config = dict(
    n_layer=8,
    d_model=384,
    n_experts=16,
    experts_per_token=2,
    d_expert=224,
    d_shared_expert=256,
    activation='squared_relu',
    moe_layers=[0, 1, 2, 3, 4, 5, 6, 7],
    router_score='softmax',
    normalize_top_k=False,
    routed_scale=2.31,
    balance_loss=0.0118,
    balance_bias=False,
    router_z_loss=0.0001,
    init_std_router=0.0271,
    lr_router=0.00114,
    vocab_size=8192,
    norm='layernorm',
    norm_eps=1e-05,
    tie_embeddings=False,
    optimizer='muon_variant',
    lr=0.0105,
    beta1=0.95,
    batch_tokens=32768,
    seq_len=1024,
    train_tokens=239100000,
    steps=7297,
    dataset='wikipedia_en',
)
Below are experts of layer 5 (counted from 0) of a mixture-of-experts language model. Rows are named router (the router's row for the expert), up (a neuron's input weights, with its number), down (a neuron's output weights, with its number) and show model dimensions 192-383. Each number is 50 + 10 x the weight over its row's rms, rounded and kept within 0 to 99.
Before each expert's rows: "gets" lists some tokens that make up at least twice as much of what it gets as of all text; "mostly gets" lists some tokens that are sent to it at least half of the time. This comes from a sample of Wikipedia text that the model never trained on. Tokens count by the router's weight.

# expert 3
gets: "\n", "\n\n", ",", " (", " \"", "–"
mostly gets: " \"", "\n", " '", "′", "\n\n", " Coordinates"
router:41 56 53 64 55 49 49 61 49 49 53 50 56 69 27 48 51 70 47 33 57 58 55 49 61 48 51 58 39 37 67 38 49 60 48 45 61 40 35 50 34 37 60 45 49 49 35 44 44 50 52 46 40 40 62 41 59 50 65 39 50 48 59 56 59 44 38 57 49 29 44 61 54 42 47 58 65 43 42 61 37 58 29 36 48 46 53 54 58 51 51 39 37 52 42 61 50 46 33 48 51 47 55 46 43 65 53 44 44 43 63 80 59 58 51 46 47 56 62 50 43 57 44 35 48 51 63 57 57 51 35 66 25 60 51 41 36 42 50 72 58 55 56 43 62 43 58 49 41 49 49 55 50 36 41 68 50 31 62 35 47 46 41 53 63 34 55 53 57 49 34 48 62 63 39 46 44 47 53 71 59 42 54 40 43 40 73 45 59 39 64 57
up2:46 59 54 67 48 59 50 67 56 30 51 51 48 43 37 45 51 48 50 56 62 56 59 74 45 41 51 45 54 44 54 56 33 52 59 67 51 57 54 40 51 59 58 55 44 65 63 55 55 67 54 57 39 58 35 59 43 61 50 40 61 59 35 57 50 38 53 65 68 38 48 53 49 40 55 53 50 66 50 46 41 62 38 47 60 61 69 60 48 70 47 61 62 36 64 39 25 54 50 53 56 63 59 40 38 49 32 38 56 45 53 46 59 57 41 56 60 36 52 53 40 60 64 60 66 45 45 47 42 43 35 30 40 59 42 28 43 68 32 53 52 59 60 43 61 36 35 55 47 56 49 42 51 49 45 34 31 66 35 55 45 46 51 63 46 65 56 38 37 64 39 38 50 26 35 45 45 38 50 49 46 45 72 37 51 55 37 59 49 59 48 49
down2:63 61 38 36 73 47 34 65 50 58 61 40 51 53 60 61 58 41 51 43 33 37 57 64 62 49 39 55 38 50 54 37 42 54 39 57 45 63 42 39 60 56 19 51 51 47 79 44 54 54 44 47 51 45 36 31 54 36 39 54 49 46 54 70 57 55 59 47 63 58 47 46 50 80 52 48 56 49 45 70 46 30 39 59 50 55 38 46 39 54 58 61 54 58 57 77 56 54 43 65 67 68 42 34 50 59 58 44 63 46 48 40 64 81 48 53 57 47 56 66 48 57 59 46 33 38 51 60 44 53 45 57 45 50 37 37 38 46 39 42 42 41 51 47 61 35 43 50 49 55 56 42 66 35 52 31 54 40 41 36 54 34 46 61 53 40 34 43 61 61 38 40 53 36 28 63 32 58 44 45 59 48 37 54 64 51 45 51 45 60 54 44
up3:41 36 55 51 25 52 31 53 26 40 43 49 42 48 49 38 60 36 64 59 61 62 42 49 63 38 42 51 55 67 57 47 47 61 63 59 33 46 40 47 51 41 40 51 38 34 51 65 41 49 63 61 52 47 57 39 56 35 57 56 64 45 66 40 61 55 47 33 47 58 57 42 51 52 49 56 43 48 56 50 47 56 39 61 50 47 33 60 39 56 53 41 33 43 56 52 56 46 57 29 44 67 51 41 44 37 44 58 52 53 58 73 64 64 57 58 56 30 49 40 52 47 52 45 57 58 38 60 51 55 60 44 27 60 53 34 56 40 62 39 43 54 41 33 60 53 48 40 44 60 43 43 40 57 52 51 44 46 52 29 43 50 56 45 35 50 73 24 37 52 64 48 37 60 43 50 44 58 46 45 50 60 38 46 43 61 52 44 49 52 60 53
down3:51 66 66 51 71 63 48 52 51 59 36 38 62 52 63 39 56 50 38 62 43 43 43 63 46 59 42 37 52 40 38 51 61 32 61 42 47 34 47 50 51 46 62 52 52 50 62 56 56 39 43 55 59 66 42 36 47 35 52 61 56 69 44 62 46 51 40 50 52 41 41 49 51 42 64 48 45 27 41 56 49 52 49 34 38 71 26 36 35 40 56 48 60 58 66 38 56 59 26 48 57 73 57 52 43 55 59 50 43 46 55 53 48 54 69 45 55 42 50 55 60 46 49 35 50 53 57 50 51 53 44 49 58 63 49 50 35 61 53 41 50 32 55 55 55 63 51 40 59 54 45 59 53 61 36 48 43 63 41 41 49 53 43 55 34 42 46 56 57 59 36 36 45 36 56 45 41 51 61 56 58 58 56 31 36 42 37 42 57 49 38 61
up4:52 46 47 49 53 47 54 39 79 42 37 52 50 41 47 57 59 53 59 36 55 55 40 61 54 34 52 73 45 53 60 61 45 55 36 46 45 46 58 37 71 48 52 32 35 57 31 48 67 62 47 65 55 56 54 47 37 34 59 42 56 47 51 37 62 34 46 51 42 63 67 52 36 54 57 66 50 40 44 35 63 46 57 55 58 41 50 51 64 49 52 59 40 31 44 66 57 56 42 50 69 57 41 49 46 51 38 46 42 56 43 36 48 50 34 65 47 53 51 66 58 59 54 45 58 38 64 55 42 57 48 53 38 47 35 36 56 46 49 44 62 63 68 36 62 56 54 47 33 36 43 43 31 49 62 50 47 51 64 57 38 67 30 43 39 43 62 39 34 42 49 61 35 40 38 66 49 40 38 40 43 63 72 66 44 48 37 52 59 72 59 50
down4:54 50 48 48 47 64 54 68 56 48 66 37 63 52 50 52 41 46 44 46 65 32 47 52 43 50 32 48 64 67 61 64 43 49 46 51 40 59 61 41 45 59 42 58 41 50 52 72 58 50 47 56 53 57 78 34 35 54 66 48 35 49 56 51 53 54 50 44 74 51 50 67 45 47 56 56 50 44 63 58 50 65 60 47 51 57 39 56 54 50 32 53 63 43 58 44 48 54 41 59 60 59 46 60 40 49 50 32 61 35 22 42 50 61 51 52 43 53 48 57 55 70 60 45 51 36 60 48 38 34 41 35 56 38 35 46 70 65 31 37 45 43 50 45 58 36 34 61 56 60 54 52 58 61 40 50 59 61 43 46 39 45 49 40 43 67 57 55 52 46 45 63 48 49 30 62 50 40 35 56 73 65 43 58 50 53 46 35 34 47 36 58